Below are experts of layer 7 (counted from 0) of a mixture-of-experts language model. Rows are named router (the router's row for the expert), down (a neuron's output weights, with its number) and show model dimensions 0-191. Each number is 500 + 25 x the weight over its row's rms, rounded and kept within 0 to 999. Numbers have three digits each.
After each expert's rows: a language model's description of what the expert responds to. This comes from a sample of Wikipedia text that the model never trained on.

# expert 52
router:509506528519478469512512522436448475464489483499534499495544513521511478475484481486532514529470462506502518539527529492524540507512515468510495489511572486538516461477474536495491537527465485521489443502501470487533527494535479504496490474548493503467505489482522470479532505480486545497507488488486501480469479496524506480497499518472529512502531488517470530471453487537504495520537510498500455467494480482526494463441500499514512480539495519493508522530494479507500490500454505499514532548482511536521529552509476481502500533484534488493541496471507508451454478519475509557
down0:517493518513531507492495466529498534518492501503539459509512489461486473504515495494477515503512501504529499526540540509550485494502492485518488476499502502523490520506508507540492471495477479462488501473525440470497490457486508538485493511478507487450487477455495484539499484501476478491530502505461504495497517486474444513476472499495514533466485521477561524519505509419494486481510466507487471504545453492522475490538461533508464516510480519454483450493480543531486476477513475495439454489493504427524511478502529485509486536507490548510500447479522512517478454499500491492
Description: Prepositions after nouns. Prepositions, mainly of, plus with, for, between, among, after a noun, as in average speed of, tons of, one of.

# expert 22
router:464511538502485501528528522458483500512513516509501484486547520506501469490458453505500468521474540495513513546501519468524540465478529491518504509448515523518505470472544522503519484508537476534523463526461483509498498473472523536529488509532485551466495495472521474543514532484534538488507478474517502506490478475507486482503502529447489509511532519508482527504487502485527504478523481470487499463513480478535535531471474530511478476521483523488499461500488521517469495484474490521448488476502494515537610508501470480500464486504514515501525549488519498460468484464496517498
down0:536478525519513497515480522506475526531454494489459468486517487507443488468515476537518481514519501481517475525467499484509539506481518467498515477505469498465454494520495502463482536496508518500500447476526503468513537459529472509538521478464483492514476521497476515483511484503487491499465498462496482528471470479495526495494523522528507515489488515499457513544489466463483534460526538526527515542537549479490546502513502551510513509511521484481473479472481491548503504524478553482457527517493486510488518545484493498502561433485486493475475506476453443488512518486509492521
Description: CJK bytes, label colons. Byte pieces of Chinese, Japanese or Thai characters in parentheses, colons after infobox labels (Family:, Original language:), and spaces or commas in dates.

# expert 12
router:493513501516476477498502522482458471471455493494539512497542520525505475503444465521506520544453506475466457523519482497533527496465504485494473506475542508543527499477529502480537529482516509548518444506536496504542545509532525533482509503565504488496504473508516478500530506530505507485453497495489497487491485462536532465494495542460520517501509509505481521527474502493546516478555501479506497476526462438529506485461486512498496528494497547528475506516480485499513506485488511510489510515492486526514538555493480492505515541472529480488547503448545487491478496507503504543
down0:504485477518541539512491497476530498515527480459484508480458489452513473505559504511526515473555491523493495524545478461534524477502548493492524503521463488514485498505461496486483491546516509511549518530514512482467491543507492477462540497500500455492502510486494522528433539562508512515496461527520499538503480498463534490486445539497491440538525488528542557514508516498540465458486484500539491513531512494499519495453525468478524533486530505506520521519506505480511529515513507495468485452496478478491524472493498514484481507477521498492481507466504489518484494495531490498
Description: Verbs and prepositions. Verbs after to or a subject, and prepositions linking objects, e.g. to notify, help overthrow, rematch between, against, into.

# expert 29
router:513513578489470458507522509466476456504494490518526531549540553527506492499495485495513478511493505542511497520547488498566539474480538454486486485481510535510507490484550517482509483476514465536488498529506496489486548477522494568514543456512484501479515507488513451510489516477523534517552491505484506495499492458523534439507469511489501503476494485516464479495463493479528486555505513494425492481481531500496480520504480522532489494523490507510481486509510474523498507479509465499473456498456463513536536500484498476512513482463507483466515504470491514493497493476506495504
down1:437501483525553502540505557443505522501474497500481535523524505486491527490547486492501469473556524505513491543452515498501524529506440475504504484433503514552501466505530487488494499508513470462512515454451503495489493499490458545488501467515496490506541526509531478492501505520524511482487502540538522457512510533495528489556502514498530453496522535468537460479527514509496513460505500523489474506531471537519490549496494496513499465530489464497516497498456515495493514534492497470497497472528497462497541498498481505511467475489487491523513508501468524541478530516508502498
Description: Geographic place names. Names of cities, states and countries, often mid-name or before a suffix, such as York, California, London, Paris.

# expert 44
router:518486520503438445500515534461505502469443455481523474517522541521470513488475483496482474515480464526508494541505503467539544494487537479484495463502516490530517491514505501509523490464522478528518489539448521481510505467507523539515483461495502553465473513493484492487503499523485527507470474519500511474482504520505455488508490510490518497474518513523472495529446499500522544501577502531532472506493502469516502489432493482518475493504469496521479509525491512472527509491517472495487494464499451516522548530510479505561468475472516487485527533478547511459486485501500493526
down0:516467511464497478498484455511503512534494482512499497485513557519491512557464474476490507473555506527528499480472523553448506510517519531480478581448510479468516503508483486457535511479502563502479560484470521526523484544482525512476533567477500506454496506495477555497514500471493504484471462524483489494475504520477473491517491504501498522523454504516509512500558485560464493515496507538485501479494529501498494468514537520459527460506520537506476508473482504507492533489480501481498487525512484488491458502478529490516527492514535498495481489506485499464501488492497489511
Description: List and markup formatting. Line-start hyphens in bulleted infobox lists, line breaks, spaces, equals signs and LaTeX backslashes in structured or mathematical text.

# expert 18
router:511509514495471464498545475463491465513478483515507516514547535514523439491471479514556508513468513512522490552528488500535547487476517503522486479490529505511528455479525526460512506487492491499517412529477466494556525464531505503493506521517490486478502497501511475501512521473517550486471475478496490476532500481543505483482495544470521512477496470527472530498484521505521518461530522471503477493472477483548499462494492500512486493508481511495490543493517519474502516479487487501471514496495494526530545545493487522496485519486525461457545477490500502479457477472485514580
down0:460516522488493482479509505491495473462500494528480466463423522505428490490501496482507484468490527522489535514485483482485509487497445552513536465507487532533553487488536492511482524478489506486510483512519498488526465518525522479516469557491510479468529480467499474508547516522499509480481507476502500503486468553534517516501480513533498521487488497557494486532475518483522494481500481506526504508518476530464535494520443558492547543476538530505518529525542506470516494521496549488458494499445481528513504468512484526484517516482501468486502496492491504530491518503503540542
Description: Coordinators and relative words. Words joining list items or clauses, mostly and, of, commas, &, who, which, vs, as in Romeo, Paris and Benvolio.

# expert 42
router:518506521527475488502524539510487480503504479504533524519522519478477489487469488456499486491494483519497527502519533503495501514524551448469529454501517505541524465486493537453497479478531499532515463530443483473495516462484479517520526475534500507486484504478483463478510520485482531517502498510464476504459450492526516506468493502475516520507537495501485511484461556499492508504547527464476490478535513465516482522462493470501483492535485526511505472460506489536533514504460474502465492469491478471547603521477502497493486484493492454521526510472507468505461456475520504523
down0:527558531497495479506513467502467516465527511476460479494524516468459511485479519541473501507463489498474531486481505515492508450525490429469514511503503523491470528534486521495476511513510500482538490492516488498514493452509498463493513482517510521533461522555513549502518498477548547490517500499501532493531522502511472489509492491455509490528516556500492471496485472552498510519477498579508531487470493482479495464479496496490498508500505473456459497524519524467477536520504510502471495507554504513549505527488539496510509550488516512532492489501473481522508477517496421465
Description: Digits in data. Individual digits inside numbers in tables, postal codes, scores and statistics, e.g. 332-2-9, −1-2-.5, EC 2-9.

# expert 50
router:518511539504443465491521545498468486483477468453524482528549532513521492474475479527496519523471502479462493549505524528544549504492477469471492477497526502532482482511522529477525499474571492524508487509489478522496538479496502554485530500496481517468512504489540470522526536490546497497484477483498483491485467527545505488520505514488491525464534507513463558519477486507496497493535540502507467476463550505513521498483504480521539501483487516534497468512537530508478465483495469497514476471496500531475517521477486517525495544502532500474526548471563502468485502516494499511
down0:478478494497497515503462484499491506499535493496524498475501504466495524483497499530482537496471512515501447483502497487535447515498465516518518475498501497490523506531486530523493535475502521479538539516477502477505461516526509488511480447510542507507452496491496485461490485540509520513547496512546536449468471505476503481478549506495492486504472475520551506442445492477530484451512501512500505462530465469540463499506454490532473517503493511505488485540485481502541533524476477584532501508490556518526494496554474471501471474536485502491510485503494474501523461512537485512
Description: Plural noun endings. Plural suffixes and plural nouns such as s, es, ations, ities, groups, students, communities, usually before commas, periods, and, of.

# expert 4
router:514515542512449464502526528461487476505481461515551544516553518484475483538464465483508532550468505496481497538521499490546531500484500475526493494478529541505486486495493523467478535477528476514493496502438520532521528444501477551503472494498482516496470484468543488466514483480506520490493470488517476463494488493498488494489495513446548506500511495523486519533473549482481500505515511457500494493477478451537506481455513486546510488506496482494493514473497472504530520523492510497482486500518475483526567517513521480530489489507504546484529473495485540470480458520512545522
down0:493506526487432513456508509473496487427515491479521472466517513522487512479483456521507527474519458490494520515493518526503500517473430467492471485490498477495528466509481533519517531501461467517511515513498480467461449532489518476493471499520514506523494515509488508518481542501503500464505481520485509509499473551489516528506475492537483478517428522501504507485481482506500522484471555510500445477528532513505465494507476544494547529530477497467508502492514502541512513487509518517573524501489491530467506484483506526505510507483533471476492480537532527464476508546488444514
Description: Pronunciation, foreign-script, dates. IPA slashes and letters after a name in parentheses, Cyrillic or Thai letters, and years or dates in lists and tables (/de/, 1960, 2012).

# expert 32
router:536530512499461449494523532475492492502491512474503484518543503499471442464482498439476494505490497508487527524521500499526542513509536490478531456510517522515507469463483563468462522429535504492509485512489474529514546476515494539500463488541490506461505480491521485504490496482466505489486507498518509471495486495503492487510476533464525522483475488531497505499482520524508528451550510472453465456479453467489523518519533489540503486507479538536481490487503507534518495521484477505501501482490537533518569540488461506521474478468509477478530485497518489495455472488511506525
down0:511510471539520504511501481518511495501470511529534484446481471524499515510506477513458505487491518475479508494547526491566514461552502548515499529513477497526493464521500502449507513557523490493556514468462468521500480494432492508476486541473530458499488505498491537484491494467501438495502569522476546524491521467497490522501499505480495464486520507533491498529492495483549497508514461484493491542522500513514550496530516515511481471489509469530490478459509542484508536484501531500469523502498504461470451515473516475504484514527487473506463500490502478516536506480481475474
Description: Initial consonant pieces. Capital or lowercase letter pieces opening names and words, often after hyphens, quotes or parentheses, such as St, Dr, Sp(aniard), Mc(Rae), F.

# expert 1
router:536539522516479478495500505477472480535486477493523529508554530535447471490470486498524508528474488497504479547539469497536542493499549469494516464482529549527530497500507509468493513462505484507478503488454485513529498492511505525473530504512484513459491473467534464498522517525490514494510460534519479493484484447550482439479500516466533518501514537509483527497449509512495533516516495505443479505503475475523514496486477485491478505530463506494484476446468476519494478480508480528479459452505480481484552514528499485540533474491498489459542504465520500510497469486528493523
down0:459484481525539512525500456504517529487568517508496491499477499517491465503519503492470509519501453537518447527512488498485499532498488475518455453535486506539535510491459504479487464544461479517506519499472488518464478505471489490512487497446500467532518496525547482509518461506505477456460504475526480523509490528446526550481473487486527519524473533499525507464501517494506536510456513495459496507498522452508501495526530506472497513482497544503492506519497479491528530492497508494520517512485474469492540468474495492510515528549519538486525464513475515486506457493446462443
Description: Year and date digits. Final digits of years in dates, birth/death lines and air dates, plus month names and date commas, e.g. 197|7, 200|2, Feb 22,.

# expert 40
router:503532525518472515507485540471497511513505496474499519512523508533508505482447480461460513490482495500549435506526502446509533496491493448465502490513532538492528480471499491471531452461551495533515453499506505480510504478517487534492491496463458506520502483509492478491527514529528539539497452516485511519497484460527503499504519530497523526467495474564485551515493527514548504496519527532478468487495497453553481463469508487491527482504497474506435523506518506451510501489475490517500457497452518507486550483525488503517483491483502498461502528493535486523458504492518502506
down0:479473480483513501537497516550478443486553491526531530529493488453483438516511470472483536481481499493472530502469505499470503516564514510522491504462474524522495489501488524488495503529524451489489484532471503506454488510454484471466534496523476503495494508507473502462495490488504498522460498510536514533517484507463543515471531480539517483490508498523481489538483511526477490447484497479513525449425483505491484506483470501508487484483513525524521508510490510503490501507437470484540507510541487518508494436483532503558489495500486536471497470505507505464538481527485513466
Description: Latin prefixes. Word-initial prefix pieces such as con, pro, pre, ex, inter, re, post, as in prosecutor, procurement, expropriation.

# expert 45
router:513500544505461492511538500475489483509493479495556519507521556502481463517492472477446517527499499529493492511511524533514542503506522459460506449495531515525524474501567507478514517485504497534488501527481488485486502488527522569489501483550482503470515497498514451484537531526534511509541513486503489484507472512517540458551493511504526503497533492497462513491465506484532519501491539478460467502468533524522485550490460498561521493500471495509490505527519465504489510509491467525495485497494480513535546522477487496484450508524532490448538506506523490539500519457501501530
down0:506503487529490458526548486500466516438485455497482553542461509556465531500527513512522485467508508521453496475497473501525527454491515450532493532483494479466481503522469480543517546492459522518487478520508494475508480461487516499518468505471488470455499508534501481469468508496514503510526513537518441557537530541485517526512525471499492532487509455475504476506454485512490490477519508503520519488472488482515454495519500467509489484514482491507513474501499467509480463501510494492546500539488502482525526513500500534474507505492517514512501486440516548479480505494550467527
Description: Regional and league names. Compass and regional adjectives in place and league names, like Northern Ireland, Western Approaches, Premier, and pieces of English county names (Middle-s-ex).

# expert 19
router:518532509502466488497493514488442479500509500513512493504531522524475516486486477526536494505462518518537508551526519504544536469523532448474498516504544525548544459478522559440503469454547490528484495511492504507550501508473510524485544461525477508456510481492518477458497521501507528472523462519505496505522500430539483496496478506472506510508539508553485531472459501501525524514545509481471505479488479481502498509448481478520486464533487531504499489459495489516517492523490474503512474492489465502488542501498484498509497458479529496463531478477487473476498498514513500537
down0:503527516513470497489517534500477504471530488490489534503463501455487496527455479451501514527473503509499525491497554490530522505519520471473484499469510496532485485499504517505532548528481512499509490512509536473491550481517497477475487497495544500497554505523498498516492492504492481482516492454484435478490524505551499517460484512512567492525456515497513548493472511505510479475479548469480505465550497483519453505528502464475496514495490494499499542554520524483519512436483515499525531534466495541526496544534489505512509523535524519525465468493537454533460491491526481497
Description: Numeric digits, units. Digits inside numbers in tables, measurements and ranges, plus units and quantity words, e.g. 12.58|7, 10.|5 m, km, percent, million, century.

# expert 58
router:522503524524484502500525488494524464491511463486520480523544531511485490491482488514523544509466465513489496501525490518507526474500520493513505526507550496519519496499537528465477473466509480509506463503465487488537514507477507555503502509561519500485514474475530476507514533499491559480491449494468480459503469474537511508518504497461513540497519499515500524484479521513518518510495529507477504499512456484515488484428499488497494476511490489493442514491489463484507489462495500527518484510502473498541637528531492511535498484484548465501536493480514466501484513506514484538
down0:499478510474454475497502516484501491504500483519482490553519519518500504549520504441491521523493558474463504476491510490494507492515490507481472468458500487481457505485528502487507483479473529485524546512479503525469461483522531523523491449523494544511511514515515512503523489493459503492552502510472477482507528479490512510503466435478521510443528507462484487470472472505544529549473467500521518528490458509506513537508438479521476483481502494514507500501480516496575503528518464561524489530478511489495541508552525491518515479518502484518521522518508490470449473490488484468
Description: Table numbers and signs. Numbers, minus or plus signs and separators inside sports or results tables between pipes, such as −0.369, 12, 86–94.

# expert 43
router:502503547526487460488489507487498514489498474483506498484525510509460494485476515506522501525478470494513470560492522496523552487517512473483493490505532523487518460491537504490511472471570447503492469515467476495494532477509518509489473459477473522488516479516512464487467490513501483521489445471511492499498535484589490458495495494450504512464502520531442535489471541507542503496529501521464480499509486441540494499496502524528508510511506505550515526490492442492537500467513472487521467501489473517487548520502467476499503500494530504512521514458511489494443447490481498513
down0:500483482520502513490511538534544541513492507482482542503485503514523500511494459519491518515513517563489494507509490537490511499451489449536496530535450482476465557528487496511472552429473468512493504464531486494483490475479472533451492478477510516505521438454448518477484484504506461534481500527544495525487518510500546468518501499485507495494512531481503450532514503523507480472488461482517488469502521489479477487509536529509534485513520500529514461503515499521499503511539558546489520483496496526478517520498486499480537465495554505497501501481522483536503522485477474472
Description: Hyphens and dashes. Hyphens and dashes joining prefixes, compounds, number ranges and ISBNs, e.g. multi-national, non-consecutive, 2008–12, 979-832.